Weights of a small mixture-of-experts language model, trained from scratch on English Wikipedia.
Size: 14 layers, width 128, vocabulary 8192.
Experts: 128 experts in each of 12 layers, 2 picks a token, a sigmoid router.
Training: 676M tokens, 5159 steps.
Below are experts of layer 2 (counted from 0) of a mixture-of-experts language model. Rows are named router (the router's row for the expert), down (a neuron's output weights, with its number) and show model dimensions 0-127. Each number is 128 + 32 x the weight over its row's rms, rounded and kept within 0 to 255.
After each expert's rows: "comes before" lists some tokens at least twice as common just after its tokens as in all text. This comes from a sample of Wikipedia text that the model never trained on. Tokens count by the router's weight.

# expert 103
router [119 175 125 151 154 123 196 128 104  79 158  79 127 136 155 141  95 129 119 141 126 172 115 168 158 115 111 192 128 112 137 181 122 116 138 100 109 107 152 137 145 129  97  84 107 122 126 146  85 181 130 144  83  77 125 136 140 137 118 133 142 137 129 161 159 144  31 192  55 110 118  85  92 112 128 160 145 125 113  86  93 124 133 103  88 148 162 142  85  81  94 168 100 181 171  89 190 190 101 138  76  68 113 100  99 105 144  83 149 135 139 101 165 155 110 115 100 187 114 114 119  88 202 133 105 158 164 117]
down0 [138 148 143 190 129 141 107 133 107 106 114 157 156 130 111 130 137 123 136 167 163 130 125 112  73 122  87 118 135 175 182 158 138 101 111 133  72  98 102  66 118 155 158 140  72 123 130 101 172 116 112  97 117 233 145 127 173 137  80 130  45 115 119 151 122 194  78 183 204 126 158 115  91 150 122 155 132 119 118 106 107 105 168  73  87 120 154 122 136 118 117 123 101  64 153 109 175  93 172  98 124 144 142 173 132 138 159 138 178 133 111 143 108 158 213  70 125 125 139 122  92 127 122  70 143 126  95  97]
down1 [114 110  93 120 142 204 106 102 140 146 140 187 145 100 107 132 159 151 138 149 120 169 152 161 120 151 147 122 195 125 126  87 117 166 140 144  83 154  71 107 111 145 138 129 169 171 179 107  86 131 184 165 139 122  83 117 148  59 218  82 127 193 112 132 131 137 134 151  91 150 185 138 146 127 126 120 116 142 101 138 153 113 140  66 144 136 152 160 103 132  39 180 109  47 140 126 140  53 157 176 149 167 102 100 130 102 143 145  70 128 125 166 121 124 126 132 111 150 152  94 154  67 117 143 142 136 159 113]
down2 [124 145  78 161 168 103 109 162  89  95 102 146 146 155  87 127 132 129 129 132 164 105 142 146  99 155 230  76 115 185 149  87  76 157 147 130 141 162  90 162 123 141 148  90 160 124 108 144  88 158 157 132 126 212 163 149 180 157 187 150  89 127 167 158 111  97 123 109 152 115  98 147 107  41 115 223 148 100 145 105 131 135 120  91 126  76  96 101 107 124 128  84 138 126  93  95 101  94 151 100 133  71 126 129 144 166 101  94 175 137 139 136  94 130 120 109 193 136 133 139  90 164 119 129 157  97 175 151]
down3 [ 83 159 135 107  57 157 132 143 117 162  76  88 101 139 118 155 118  97 141 140 132 165 116 109 111 147 119 168 109  84  45 161 131 124  83  95 140 138 125  88 115 169 181 146 120 132 161 126 133 109 108 136 145 138 124 140 184 170 178  78 134 146  90 156  94 169 133 127  97 152  87 120 129  76 136 144 146 174 117 114 146 136 132 114 120 114 109 184 131 171  53 121  35 114 102 145 119 182 120 116 184 187 128 142  91 169 126 174 106 148 135 143 196 137 166 126 124  99 153  90  27 110 138 109 123 169 163 115]
down4 [163 101 129 117 113 165  67 143 113 154 115  77 105 180  64 139 128 119 159  75 133  90 116 140 176 113 124 160  61 124 116 158  76 123 173 163  91 134  89 115 110 131  84 189 160 105 121 140 165 126  52  88 122 145 113 180 152 138 154 111 144 157 114 151  82 114  30 135 153 105 170 175 141 114 128  88  93 142 135  90 159 142 150 150 102 116  88 125 128 124 119 151 118 157 148 116  92  93 124  88 142  89 138 177  88 166 144  82 134 147 137 118 183 132  97 109 141 111  72 185 166 184 153 149 123 130  59 158]
comes before: "\n", " |", " of", " Votes", " and", " ("

# expert 117
router [118 166 158 102 147  88 131 151 100 124 173  92 137 163 189  96 153 150 118 200  86 105 108 186 134 116 102 124 192  79 164 143  83 126 134 144 120 126 156 116 159 182  98 127 113 105 125 109 100 194 112 169  98  90  97 127 109 141 145 136  96 122 157 125 119 127 104 132  73 111 167  81 127 133 155 131 162 137  72 129 139 109 126  61  95 132 102  98  57 112 162 194 118 128 175 111 183 174 133 165 122 113 153 114 146 120  85 109 180 155 102 168 166 105 108 161 187 157 162 147 145 140 204 165 155 125 166  78]
down0 [156 129 132 127 140  96 129 170 129 111  77 132  76 119 161 106 167 139 162 154  82 151 153 152  47 106 183 212 108 107 149 110 150  93 114 184 173  89 151 108  94 158 157 129 116 151 157 103 141 146 126 142 165 135 164 118 147  98 110  99 142  82 123  65  77 132 115 135 120 124  87 150 139 158 125 185 144 154 124 110 126 152 140 102 197 107 110  59 157 176 124  91 130 180  52 112 185 151 139 116 134 139  89 105 126 162 213 107 148  99 100 178 136 114 137 130 130 107 149 206  95  98 166 118 131 122 108 158]
down1 [122  95  77  84 143  85 179 122 136 123 130 163 158 129 118 128 110  90 174 161 115 119 156 152 130 103 182 159  98 103 164 142 140 143  86 181 112 109  98 152  93 118  99 136 127 176 155 112 225 107 126 140 145  43 173 157 126 144 125 132 149 137 126 187  93 113  64 134 114 150 194 159 151 149 121 111 108 215 148  98 134  47 142 117 146 145  56  80 166 130  62 141 164 139 125  88 152 102 129  94  94 117 121 124 126 176  97 200 155 118 141 156 135 141 137 113  87 170  99 148 131 153 123 132 101 103 123 133]
down2 [116 131 134 104 111  80  79 123  98 108 115 109 126 122 204 126 161 121 184 147 108 189 141 177 134  82 148 120  96 109 141  90 166 120  93 216 135  86 142 128 184  89 132 107  88 178 113 108 155 141 122 158 131 141 165 102 160 109 163 147 159  94 114 128  86 103 121 171 145 104 158 132 162 153 127 136 196 162 119 122 116 176  77 119 115 119 156  96 128 202 176 115 160 146  64 117 149 180 110 133 137 132 119 110 139 186 169  78 186 108 114 154 107 130 164 156 128 169 120 203 116 132 112 120 179  93  69 136]
down3 [100 164 162 121  86 100 182 126 117 153 174 158 109 135  82  68  94 156 110 109  93 114 114 112 132 136 131 163 212 147  91 154  74  94  90 150 143 192 129 132 125 153 145 107 116  93 147 121 141  69 133 161 148 119 142 128 177 124 102  80 130 164 132  65 151 157 138 133 105 181 182 116 171 120 141 124 125 175 105 122 136 135 149  73 179  96 105  74  70  91  99 151  91 179 142  91 133  67 117 209 113 140 146 116  46  78 123 126 150 156 140 155 132 100  96 117 124 124 144  89  87 104 105  95 124 172 112 131]
down4 [111 169  90  97 130 111  77 164 123 142 129 137 139 107 145 110 125 108 161 102 141 201 120 105 114 128 162 120 114 134 154 107 126  79 154 142 232 165  94 129 144 160 155 154 147 107 136 101  31 158 178 180  66 141 141  95 114 113 178 112 130 161 106 143 129 199 136 136 159  60 134 154 105 140 197 137 118 141  91 131 173 171 116 159 116 114  93 128 191 118 201 122  93 132 165 159 158 110 104 122  99 112 136 114  84 173 113 106 151 157  58 150 113 128 112 109 118 141 130 172 159 172 144 169 139 162 141  94]
comes before: " ", "\n", " A", " W", " USA", " L"

# expert 54
router [132 120 164 179 136  75 117 101 117  65 165  78 130 164 155 118 149 145 136 193 128 157 150 165 211 125 122 110 144  83 173 170  77 126 129  61 124  80 157 157 151 135 101 114 150  89 122 111 109 139 120 174  60  62  81  61 116 124  56  93 127 113 134 133 138 114  76 125  84  86 149 119  58 151 192 118 142 153 136 136 133 114 156 134  99 154 142 114 114 120 123 124  98 102 169  92 167 164  89 144 104  67 115 120 105 158 101 109 142 156 143 187 135 166 110 110  86 109 122 154  93 170 160 116 150 105 130 122]
down0 [141 166 115 163 116  78 127 168  79  78 106 150 140 128 137 110 195 140  70 144 137 123 167 174 167  89  46 127 142  39 153 167  87 104 145 148 132 124  98 137 100 101  95  63 148 134 166 108 101 122 222 134 144 118 120 158  81 158  80 138 100 159  67 182 104 155  71 152 145 143 108 104 142 161 119  92 113 144 107 132 174 120  98 131 136 148 163 104 196 112 121 110 164 162 125  84  94 101 136 171 103 133 123  93 138 152 154 139 140 131  95 153 153 137 145 134 123  94  77 121 177 146 115 122  98  65 138 148]
down1 [125 131 122 132 126  81  96 105 113 136 153 113  60 113 136  96 112 122  76 197 124  89 166 157 141 112  68 185  19  82 188 114  79 108 166 143 101 108  92 151 148 132 191 156 121 114 134  68  99 111 127 198 168 142 161 158 120 127 129 112 127 175 120 143 121  85 115 137 132 157 171 150 159  83 175 141 107  92 154  77 112 123 133 125 111 123 134 161 111 112 154 131  93 120  91 146 181 144 122 142 143 109  97 180 220 127 110 137 139 100 161  97 148  83 122 140  81 158  69 151 154 137 126 137  78 143 110 117]
down2 [152 131 115 202 145 100 159 168  99 171 156  69 188 147 136 137 155 146 141 174 175 135 129  84 115 128 170  95 179 132 186 122 144 183 150 112 174  86  97  88 125  77  84 152 148  99 130 119 110 123 143 119 159  94 107 153 120 116 102 109  90 124 134 127 182 149 164 126 163 157 145 167  77  55 122 147  87 149 186 155 117 122 116 142 136 118  84 205 132 140 139 135 136 137 163 127 180 189 135 177 146 105 120 142  85  84 107 168  60 172 117 162  68  90 143 140 136 146 118  95 108 146 183 175 155 135 125 133]
down3 [ 87  56 139 108 136 145 103 178  93 138 178 151  96 136  73 108 189 109 134  95 110 184 140 162 140 122 174 108 202 155 139  57 126 148 136 181 101  53 156  60  99 175 113 118  96 138 123 127  98  74 110 155  79 167  65  96 144 157 128 116 112 149  86 113  85 106 187 149 106 131 116 156 123 146 121 102 149 133 184 144 134 126 110 146 128 136 139 104 114 121 144 192 107 157 165 104 126 159 157 158 158 164  80 130 135 148 174 166 171 171 153 126 135 126 143 156 148  91 153 100 151 147  74  86 153  87 124 149]
down4 [130  86 172 183 144 162 150 119  92 104 113 144 160 145  90 123  84 112 192 108  95 126  73 127 106 127  44 186 162 210  88 142 127  87  84  94 122 180 135 131  78 181 134 133 145  70 109 169 151 117 152 149 170 105 116 119 120 151 194 121  69  98 110  83 101 131 102 153  88 123 163 162 120 158 164 129 152 125 124 167  97 168 110 137 139  81 144 139 161 111 118  78  88 109 163 154 124 169 119 119  66 147 130 129 100 108  99 130 121 117 117  95 135  77 175  87 175 147 182 155 139 117 146 184 119 137 156 105]
comes before: "0", "1", "2", "7", "5", "8"

# expert 49
router [127 153 152 169 179 118 103 107 101 152 154  84 121 125 132 116 100 161  87 165 123  79 111 180 127  93 117 149 110 109 148 183 124  91 144 100 106  75 158 211 202 129 117  86 115  67  92 169 104 146 122 147  29 101 127 129 160  84  69 139 104  71 139 169  93 119 137 145 112 108 159 102  99 136 165 138 145 112  95 123  83  90 136  90 139 140 143  70 114  76 139 141  65  97 146  88 183 162  81 161 132  79 136  79 101 111 120 146 189 141 116 141 167  96 121  94 111 144 153 126 120  86 145 119 127 145 144 122]
down5 [ 84 110 146 165 198 130 133 140 155 118 101 104  99 155 160 125 162 122 117 149 158 101 146  80 148 121 138 131  83 176 172 118 154 137 121 193 170 179  82  76 166 173 102 188 130 111 151 109 150 112 105  87 146 147  53 103  82  72  86 140  89 102 180 146 134 151 149 124 107 113  95 121  76 135 110  80 137  39 113 123 116 134 123  94 127 122  85 152 151 192  93 146 143  99 143  66 109 104 103 128 157  92  90  82 172 124 151 114 124  98 139 143 117 140 137  94  61 103 147 170 167 175  85 104 100 127 110 127]
down6 [147 138 145 142 141 182 120 139  95 132 153 148 154  83  90 133 143 122 103 113 122 108 135 129  84 122 100 173 164 161 173 100 156 132  26 113  97 132  66 122 104 161 127 205  81 148 168 149 129 163 147 155 111 108 129 105 141 118 146 145  67 123 165 142 140 108 146  88 175 174 193 155 134 130  48 139 144 137 191 154 121 178 122 168  99 136  69 169 181 130 127 161 143 167 164 132 187 125 104 172 119 138 136  80 108 120 120 141 164  76  95 127 132 108 169 148 135 195 137 155  97 144 190 118 103 173 122 121]
down7 [113 123 130 138 148 134  97 133 161 152 178 163 144  93 160 101 136 180 170 191 129  87 134 122 146  96 152  72 189 112 116 132 190 199  85 116  92 117 119  82 133 142 184  61 139 174 128 116 137 158  69  93  93  86 127 116  93 119 121 124  86 132 118 119 141 109 156 120  99  75 135 161 160 140 123 139 109 177 144 132 170 141 125 120  93 149 162 118 188  91 153  80 156 123  97  64  94 145 142 133 157 101  88 119 138 171 124  90  76 148 175 152 122 102 121 153 114 129  76 114 182 164 136 102 182 171 139 209]
down8 [109  99 169  95 110 157 176 162 168 130 134  96 126 104 119 104 122 117 168 189 123 133 136 127  87 184 155 107 173 115 136 112 106 201 131 201  71  99  95  81 138 139 111  97  98 106 195 116 133 133  72 115 146 141  61 142  74 135 138 123  88 206 120 101 158 128  90 170 151 183 107 134 116 111 108 139 205 125 132 125 183 185 132  95  84 165 126 136 103 104 137 161 182 125 129  75 121 116 139 162 114  81 120 181 171 145 143 155 126 120  93 125 138 117 107 177 161 176  93  80 157 140 158 147 151 112 146 124]
down9 [179 142  95 136  76  94 141  67 115 124 126 113 137 162 129 146 172 134 107 167 156 126 188 116 103 137 164 160 134 167 110 129 197 156  99 131 114 121  89 139 171 166 101  55  88 168 167 145 150 115 104 121  99 158 149  81 167 102  49 104 178  90 191 158 175 129 160 172 100 141 157 117 180 109 148 149 146 105  72  59 110 106 119 124 111 130 115 124 134 106 109 159 156 137 112 111 118 127  97 125 110 100 128 140 151 116  18 180 171  87 107 124 106 165 133 119 123 117 138 116  87 131 101 153 144 141  88 195]
comes before: " |", ".", "°", "–", ")", "%"

# expert 127
router [ 87 164 134 138 160  69 117  84 127 120 162  68 164 160 143 142 128 129 129 143 108 114 115 186 136  91 130 168 140  90 178 130  74 135 130  58 102 102 139 158 157 129 122  90 135  75 139 165  89 187 110 154  82 114 104  87 133  83  84 118  89  70 134 129 101 117 108 176  91 119 137  89  86 162 159 140 162 129  86 111  98  85 141 131  95 175 139 101  99 114 140 120 100 119 142  74 177 181  68 171  95  80 141 116 108 124 118 180 179 169 106 137 136 113 104 120  79 190 143 160 115  90 157 115  93  74 170 110]
down0 [ 70 148 140 209 149 165  92 137 165 128  80 174 109 126 113 116 122 148 120  65 111 133 112 149 101  81  95  94  99 164 139  84 125  42 124  92 135 133 114  77  99  63 110 137 138  77 172 142 124 110 116 167 151 150 197 135 118 215 143 102 163 129 150 139  96 170 106 104 156 116 148 138 186 132 110 179  80 141 152 111 143  95 110  90 123 129 100 115 124 173 137 101 143 103  91  81  84  97 116  92 146  74 148 164 157 153  93 157 140 148 141 147 136 146 139 118 220 117  94 125  96 175 111 117 118 122 125  89]
down1 [139 105 139 133  89 161 126 126  85 196 170 106 140  93 122 107 102 136 161 140 135 127 119 124 113 142 135 159 141 104  95 141 128 167 177  94  29 144 177 171 155 133 111 133 152 140 119  95 117 154 110 108 110 136  74 160 158 168 146 121 168 126  95  87 139  95 104  66 125 184 126 154 101  91 156 112 102 123  95 162 158 179  59 113 164 108  97 163 107  91 141 148 156 152  85  79  58 196 163 157  73 111 135 147  83 173 194 123 119 129 111 163 101 108  76 109 121  96 145 111  73  67 107 141  95 111 131 147]
down2 [134 128  98  68 124 115  96  80 129 166  66 162 122  67 147 155 131 183  96 121 145 157  93  87  95 185 101 123 126 122 122 132 132 161 103  70 107 146 203 149  98 134 132 120 197 134 150 157 148  91 130  89 105 127 129 129 160 139 149 140 157 157 179  89 136 144 104 155  93  84 216 153 129 144 116 162  73 118 143 168  82  92  93 196 136 219 101 116 137 123 150 147 118 128 104 137 175 112 110 128 151 118 128 102 173 121  79 150 150 115  73 172  99 169 125 118  84 114 122  97 164 106 168 134 158 148 181 122]
down3 [185 109  95 136 119 161 136 156 127  74 106 155 123 105 163 161 153 141  98 112 105 121 125  80 218 104 181 154 160 105 177 169 161 152  95 148 111 179 176 140  83 134 147 102 128  92 107 117 128 115 134 143 159  85  39 164 138  81 141 174 129 128 127 147 112 109 121 115 158  90 189 118 118 141 140 178 157 131  82 136 176 163  99 111  49  75 137 149  67 131 105 126 112 142 125 156  71 124 147 124 122  97 158  98 179 146  99 138 118 131 125 128  99 106 121 148 142 105 171  38 147 113  96 160 154 105 160 190]
down4 [116 149 122 180  76  99  87 151 152 162 152 107  86 117 136 138 138 161 157  64 142  94 120 118 149 113 182  94 139 185 165 162 169 221  77  94 120 170 179 137 114 140  96 204 146 148 104 178 142 117 131 146 125 207  75 161  85 112 113 121 126 123 127 108 147 144 104  98 126 137 118  83 128 112  77 110 182 109 117 107 111 191 127 157 148 116  94 130  77 144 144 142 111 118 117 128 117  79 114 112 106 127 131 162 142 141  92 142 152 170 113 175  35 141 132 172 117 126  79 110 160  80 167 154 116 144 142  74]
comes before: "-", "|", "\n", "=", "The", "|---|"

# expert 77
router [127 161 164 148 183  86  97 123  99 109 140  69 192 118 158 202 176 153 151 168  83 108 110 167 102 144  94 148 154 126 156 189  93 155 174  70 119 123 135 172 168 112 160  85 121 129 163 152  86 161 138 135  76 111  90 112 118 133  87 114  93 149 108 120 133 139  83 185 103  94 129 130  92 167 139 110 162 106  97 113  75  48 127 126  69 134 118 151 113  97 121 112  98 141 134 123 151 190 125 206 127  82 112 118 115  99  97 129 144 129 169 115 175 130 135  95  67 145 124 146 182 118 139 155  90 116 163  90]
down0 [131  73 143 144 106 150 100 127 146  48  88 106 195  66 122 127 109 192 158 141 153  56 116 117 119 162 107 125 110 136 117 168 142 137 117 134 116 141 143 100 105 136 190 119 135 185 182 160 151 139 132  80 181 142 184 142 113  78 157 110 120 163 144 134  77 144 100 132  84 117 118 122 103 145  93 149  72  95 207 119 121 128 159 151 108 134 124 106 164  99 123 159  86  87 108 176 121 125 136 150 100 100 174 125 153 191 138 149 156 126 139 135 143 212  87 119 154  61 187 154  96 133 119  72 148 132 106 149]
down1 [132  81 176 121 174 110 128 112 155  87 132 192 125  58 131 134 126 137  92 114 125 105 137 130 170  89 117 136 160 171  97 128 152  91 139 101 176 164 168 117 150 147  99 122 159 102 129  94 143 161 114 186 222 130  87 128  97 150 119 153 149 124 180 133 101 171 124 104 136 102 178 135 132 156 110  99 145 107 152 108 173 171 122 111 146  90 122 129 111 178 158 122  97 162 170 127 155 139 111  94 111 154  16 157 165 118 130 123  73 153 101 141  98 120  85 145 120 127  43  45 131 188 140 145 144 151 113 145]
down2 [115 115 128 116 103 156 128 118 153 114 179  95 157 124 107 110 127  82 130 141 169 160 119 142 139 120 110 137 138 150 135 127 133 112 147  62 122 127 124 164 118 126 118 172  80 121 116 165 170 109  58 114 109 176  31 148 166 101 153 113 123  99 118 147 121 197 107 143 108 134 101 177 159 166  60  92  99 129 120 104 220 152 103 129 161  67 129 133 149 110 116 150 135 114 103 149 102 164 133  60 172 119 162 105 179  63  88  76 138  81 157 137 158 150  79  92 103 210  98 126 148 171 139  89 165 142 108 150]
down3 [121 151 118 108 145 132 140 134  74  96 148 119 169 110 151 159 130 165 142 108 153  77 126 129 152  71 117 131 118  76 119 132 108 181  76 131 159 187 177 146 110 140 101 174 139 142 165 180 116 122 146 134 155 182 150 115 216  70 183 129 149 126 170 169 148 169 119 124 185 126 110  99  83 162 149 186 129 157 144 157 131 124  81  68 183  85 177 129 118 164 134 157 105 182 139 149 108 144 134 104 136 122 167  98 212 189 129 156 117 115 145 146 122  88  99 116 144 153 168 139 150 151 155 169 139 113 158 197]
down4 [118  83 175 108 166  99  94  87 105 110 197  49 191 167 123 108 117 168 147 120 132 172 181 127 141 102 158 111 143 121  97  93 128 130  71  91 115  94 113 216 174 145  90 139 100  73 133 116  70 112 112 118 181 113  77 136  90 177 112 128 121 104 157  81 100 175 109 111 117 143 186 102  91 137  92  99 139 121 142  94 113 201 113 129 130  99 170  81  94 137 140 172 127  97 111 144 115 152 101 150  87  96 115 123 144  82 136 104 104 110 129 121 113 108  97 112  98 166  83  77 128 200 103 128 112 120 113 107]
comes before: "|", "\n", "-", "The", "===", "=="

# expert 104
router [151 159 132 121 116 117 120 123 114  98 147  71 188 138 112 162 107 149 120 167 118  77 107 107 127  68 133 163 102  95 184 148  85 153 154 127 141  78 155 149 159 125 139 113 165 112 134 163 116 146  75 137 123 116 155  79 115  44  96  59  82  91 175 131 140 121 166 139 108  71 140 114 107 113 125 106 184 129 126 129 117  87 156  49 108 155 123  72  98 118 221 125 132  98 107  59 127 184  91  87 145 114 127 119 105 188 129 159 189 157 132 140 149  88 129 114 112 155 129 106 155  70 162 128  85 125 141 109]
down0 [ 98 139 119 117 167 151 132 152 109  97 136  78 150 114 171  79 126 138 138 132 188 190 123 211 122 150 135 142  79 137 146 157 187 160 116 140  85 146 171 131 163 220 135 107 206  92 139  85  89  67 117 165 108 162 148 131 151 172  93 136 113 219 142  78 136  79  97 149 115 100 101 128 149 127 162 122 126 171 152 116  91 169 130 158  86 132 113 120  95 103 112 154 131 107 160 197 130  71 132 134 115 121 174 146 108 141 154 125 132 142 101 126 157 149 117 151 136 121 148 100 126 140 128 134 212  86 176 122]
down1 [177 144 123 167  97 127 135  85 116 189  87 136 169 163  97  88 121 134  79  94 157 147  70 167 151 110  99 116 112 133 147 118 170  75 151 126 116 172 136 185 148  80  63  84 131  83 106  91 191 143 139 150 175 149 158 161 143 104 140 129 150  92 139 145 164  97 113 100  66 160 156 161 116 133  56 108  61 128  79 171 117 131  94 130  85 121 118 182 134 125 120 105 107 179 146 119 135 177 141 156 157 141 166 135 137 162  74 123  86 169 135 114 122 151 151  45 140 133 138 182 125 123  70 104 135 154 134 133]
down2 [185  40 155 110 112  90 119 116 219 133 110  70 170 126 143 164 165 142 113 147  83 137 154  98 176 113 157 167 111 176 151 104 106 119 141 115 139 115 136 105  94 141 112 131 102 153 167 107 135 134 117  74 199 143 143 128 102  95 110 126  93  56  75 123 105 114 178 123 158 114 186 148 103  97 116 142  98 111  99 154  66  84 104 137 117 125 103 137 160 126 193 132 147 181 150 119 137 108 158  54 179 148  64 116  98 141 138  72 154 194 136 147  77 148 103 125 148 103 107  98 118  92 117 127 139 132 123 149]
down3 [ 56 171 125 141 133 137  97 108 141 141  82  98 124 123 146 130 115 146  92 110 110 135 120 148 136 123 187 102 164 148  97 140 164  53  95  88 138 150 117 168 127  69 126 128  67 114 108 114 202 237 159 123  96 151 158  65 167  94 151 193 143 116 144 165 182 118 125 142  96 148 114  96 151 100 163 135 176 134  90  97 164 119 151 110 136  80  89 124 148 184 170 128 168 183  66 139 105 194 124 167 137 143 130 111 164 130 103  98 168 129  79 129 139 112 125 163  91 165 160 137 136 101 133 110 101 133 115 118]
down4 [142  73 152 153 160 101 146 101 143 139 157 101 120 115  70 172  96 149 124 179 132 105 169 164 118  74  96  91  62 146 100 104 161 104 109  83 112  81 130 147  90  89 169 137 193  93  96 214 113 162 179 124 135 167 171  60  97  88 109 120  79  85 164 126 121 120 160 150 199  94 127  52 113 128 139 126 127 146 144 100 117 153 143 112  87  78 112 149 122 108 112 129 168 147 200 148  90 121 167 174 117 111 130 132 159 157 140 119 136 175 112 120 111 123 124 137  81 179 113 118  98 164  91 156  97 111 148 115]
comes before: "–", " |", "0", "5", "7", "6"

# expert 46
router [ 74 140 138 127 149 121 149 115 159 174 160 128 118 117 152 134 115 146 118 140  94 131  96 190 185  40 168 148 138  58 174 192 157 118 119  38  92 116 134 177 167 132 121 132 157  96 135 147 102 216 125 145  40 119 117 115 101 151 122 127  61 137 163 177 109  99 132 167 115 130 125  94  66 126 132 104 129 155 121 106 124  94 147 151 105 128 112 131 135 144 166 144  52 138 147 111 127 146  83 176 105  94 151 131 119  98  79 135 175 146  96 137 137 115 177 114 106 188 108 107 156  89 151 115 138  89 114 128]
down0 [114 145 132 179 135 156 170 144  91  77 106  73 132 143 158  90 160 150 115  81  96  91  73 100 134  87  85 132 153 120  97 111 143 218  77 102 178 136 123 165 151 155 157 150  87  97 109 186 109  53 126 141 180 174 122 165 140 125 105 172 148 153 137  88 158 153 161 117 186 197 171  87  97 110 113 163 116 135 114 141 131 101 155 184 152 134  72 156 130 149  64 113  75 131 130 158 108 137 142 144 123 104 144  93 135 158 142 176 133 123 154 106 150 152 151 129 154 126  88 188 140 158  90 148 123 122 141 187]
down1 [117 100 123 107 134 149 118 129 100 170 138 141  89 123 129 165 101 200 140  43 108 154 122 114 138 112 160 126 114 154 169 154 125 105 103  45  88  77 152  93  74 167 153 117 154 128 102 151  70 136 177 147 159 137 123 151 104 101 109 152 159 155 145 152  93 151 187  86 178 153 123 143  68 133  89 184  89 152 100 128 121  83 139 123 177 140 118  87 112 133 119 150  61  64 133 111 146 168  89 115 123  44 114  89  79 124 117  84 122 153 147 108 158 162  93 159  93 117 105 130  91 168  81 137  90 166 126 135]
down2 [ 74 154  92 103 136 120 128 124 130 178 140  84 127 132 135  90 147  96 111 122 103 104  90 143 127 105 123 123 131 111 126 141 102 143 122  98 149 137 124 108  89 134 145 151 144 131 117 169  95 120 169 165 167 166 149 172 200 117 145 122 149 134  98 120  33 139  81 120 206  69 204 149 147 107 134 126 203 137 105 138  95 123 169 107  69 138 111 109 118  89 158 127 113 105 145  55 171 142 139 191 138  88 141 151 189  99 113 122 116 151 188 132 174 132 134  87  74 214  94 131 172 127 141 133  91 153 128 176]
down3 [ 55  68 135 118  78 163 133 123 176 126  58  74 116 143  89 136 110 137 102  88 114 141 124 132 134 153 176 149  46  98 108 126 171 146 159 113 124  55 123 101  53 111 124  68 104 127 169 132 104  59 156 104 117 114 123 157 135 159  82 128 161 193 127 164 126 169 107 107 153 101 142 153 142 129 134 185  91 186  73 122 139 123 150 196 122 107 120 110 126 101 111 121 132  93 115 130  57 110 132 138 138 117 130  60 146 157 155  91 180 163 137  96 135 170  89 119 115 149 128  97 115 106 101  90  96 135 117 147]
down4 [161 173 153 193 156  94 146 140 117 125 101 126 181 123 149 118 169  63 130 146 120 113 137 179  76 185  76 113 135 180 105 151 115 130 174 161 143 122 109  86 157  95 148 158 143  92 112 175 144  84 179 120 141 144 152 147 134 119 131  69  90  98 137  99 112 109  69 125 116 120 138 161  78 102  91  92  78 108  71 155  80 136 170 196 216 168 152 120 147 139 145 147 113 105  73 104 147 146 140 157  70 130  97 127  96 179 133 143 161 173 146  80  79 159 138 120 122 172 158 114 135 127 136 157 140 174 133 153]
comes before: "|", "\n", "-", "==", "″", "The"

# expert 24
router [142 125 153 184 151  80 159 104 147 125 129  75 130 141 165 120 170 149 152 182 101 130 133 182 138 142 133 142 133 100 135 156 124 106 123  58 101  91 136 139 165 139 135  69 101 101  89 176 106 224 141 137  84  88 124  69  79 111 116 123  98 127 144 173 163 124 109 170 111 175 119 100 127 156 126 139 189 148  79 156 151  87 134 125  85 142 143 119  85 144 152 112  59 139 171  97 132 183 119 165 100  99  93 101 143 133 122 133 215 171 150 132 176 103  91 132 114 202 172 138 109 130 109 149  90 140 141  82]
down0 [ 94 178  60 120 142  82 107 135 122 150  62 128  99  96 123 146 114 112 125 142 152 166 133 159 140 106 132 128 134 172 134  96  78 147  68 106 133 201 238 136 155 140  96 114 129 166 121 111 103 115 163 139 127 151  69 150 132 127 156 142 153  44 141 180 125 172  73  96 100 127 120 107 107 141 138  96 150  88 131 173 128 141  89  79 194 176 117 117 114 158 160 139 150 129 188  98 127 106 157 121  79 123 163 135 161  99 120  82 155 151 145 156  77 144 104  80  55 115 123 138 121  93 125 121 125 131 187 142]
down1 [125 179 163 125 115 155  68 229 124 163 176  84 122 136 111  81 120 135 117 118  76 145  94 132 192 109  18 194 172 125 121 131 124 102  94 161 106 125  95 126 137 132 106 117 137 123  94  74 154 124 132  85 141 124 173  79 121 141 151  96 133 135 162 106 154 124 116  94  91 149 108 114 149 161 136  83  90 161  97  99  95 150 135 146 107 150 156 133 117  72 164 176  86  60 114 107 119  83 146 110 109  92 191 104 109 158 140 147 103 118 105 104 136  78  91 119 111 133 143 100 103 101 164 161  87 122  72 106]
down2 [151 138 136 116 189 115 113  99  98  94 109 132 151 145 150 141 141 121  88 191 176 136 125  73  64 169 143 114 130 117 176 178 138 129 130 148 132  46 131  79 121 194 146  89 164 125 102 145 128 100  74 175  82  90 129  98 158 120 151 150 163 142 173 117 113 157 147 120 107 157  96  86 114 176  58 113 151 107 151 124 154 121 175 139 120  92 141 171 121 141  98 182 110 157  95 196 145 156 149 128  59 159  99  89 114 115 140 120 117 205 103 127 154 100  78 116 110  53  95 129 188 111 149 142 134 133 133 146]
down3 [111 137 190 119 100 132  40 162 140 127 145 200  90 190 101 108 133 131  98 115 172 123 138 102 110 159  73 157  72 139 118 125 146 199 134 114 143 102 126 148  84 119 197  83 148  68 120  94 190  84  91  58 146  64 169 145 159 130 131 103 108 140 131 108 145 140 160 184  93 144 102 116 151 139 114 133 128 110 125 125 109 197 147  73  92 214 176 153  95 130 110  92 101 134 113 129 158 110 156 152 162 125 143  92  94 140 120 177 110 106 135 148 156 112 112 145 124 123 125 112  87 112 116 166 148 103  98  94]
down4 [ 84 179  78 125 173 113 124 140 109 152 116 106 104 131 145 139  84 143 111 110 157 120 172 180  80  85 117 139  82 131 125 108 186 102 175 130 115  82 110 153 130 166 146  85 124 132 144 103  69 157 130 214  95  93  80 111 146 155 126 115  90 105 125 179 100 130 153 128  82  88 116 118  75 119 129 114 163  79  78  89  87 146 142 144  78 130 112  89 123 141 138 181  92 149 205 132 151 136 158 111 125 130 119  40 134  56 157 142 116 155 126 184 157 135 113  83  93 128 137 116 154 194 122 124 163 133 153 175]
comes before: "1", "2", "3", "4", "5", "6"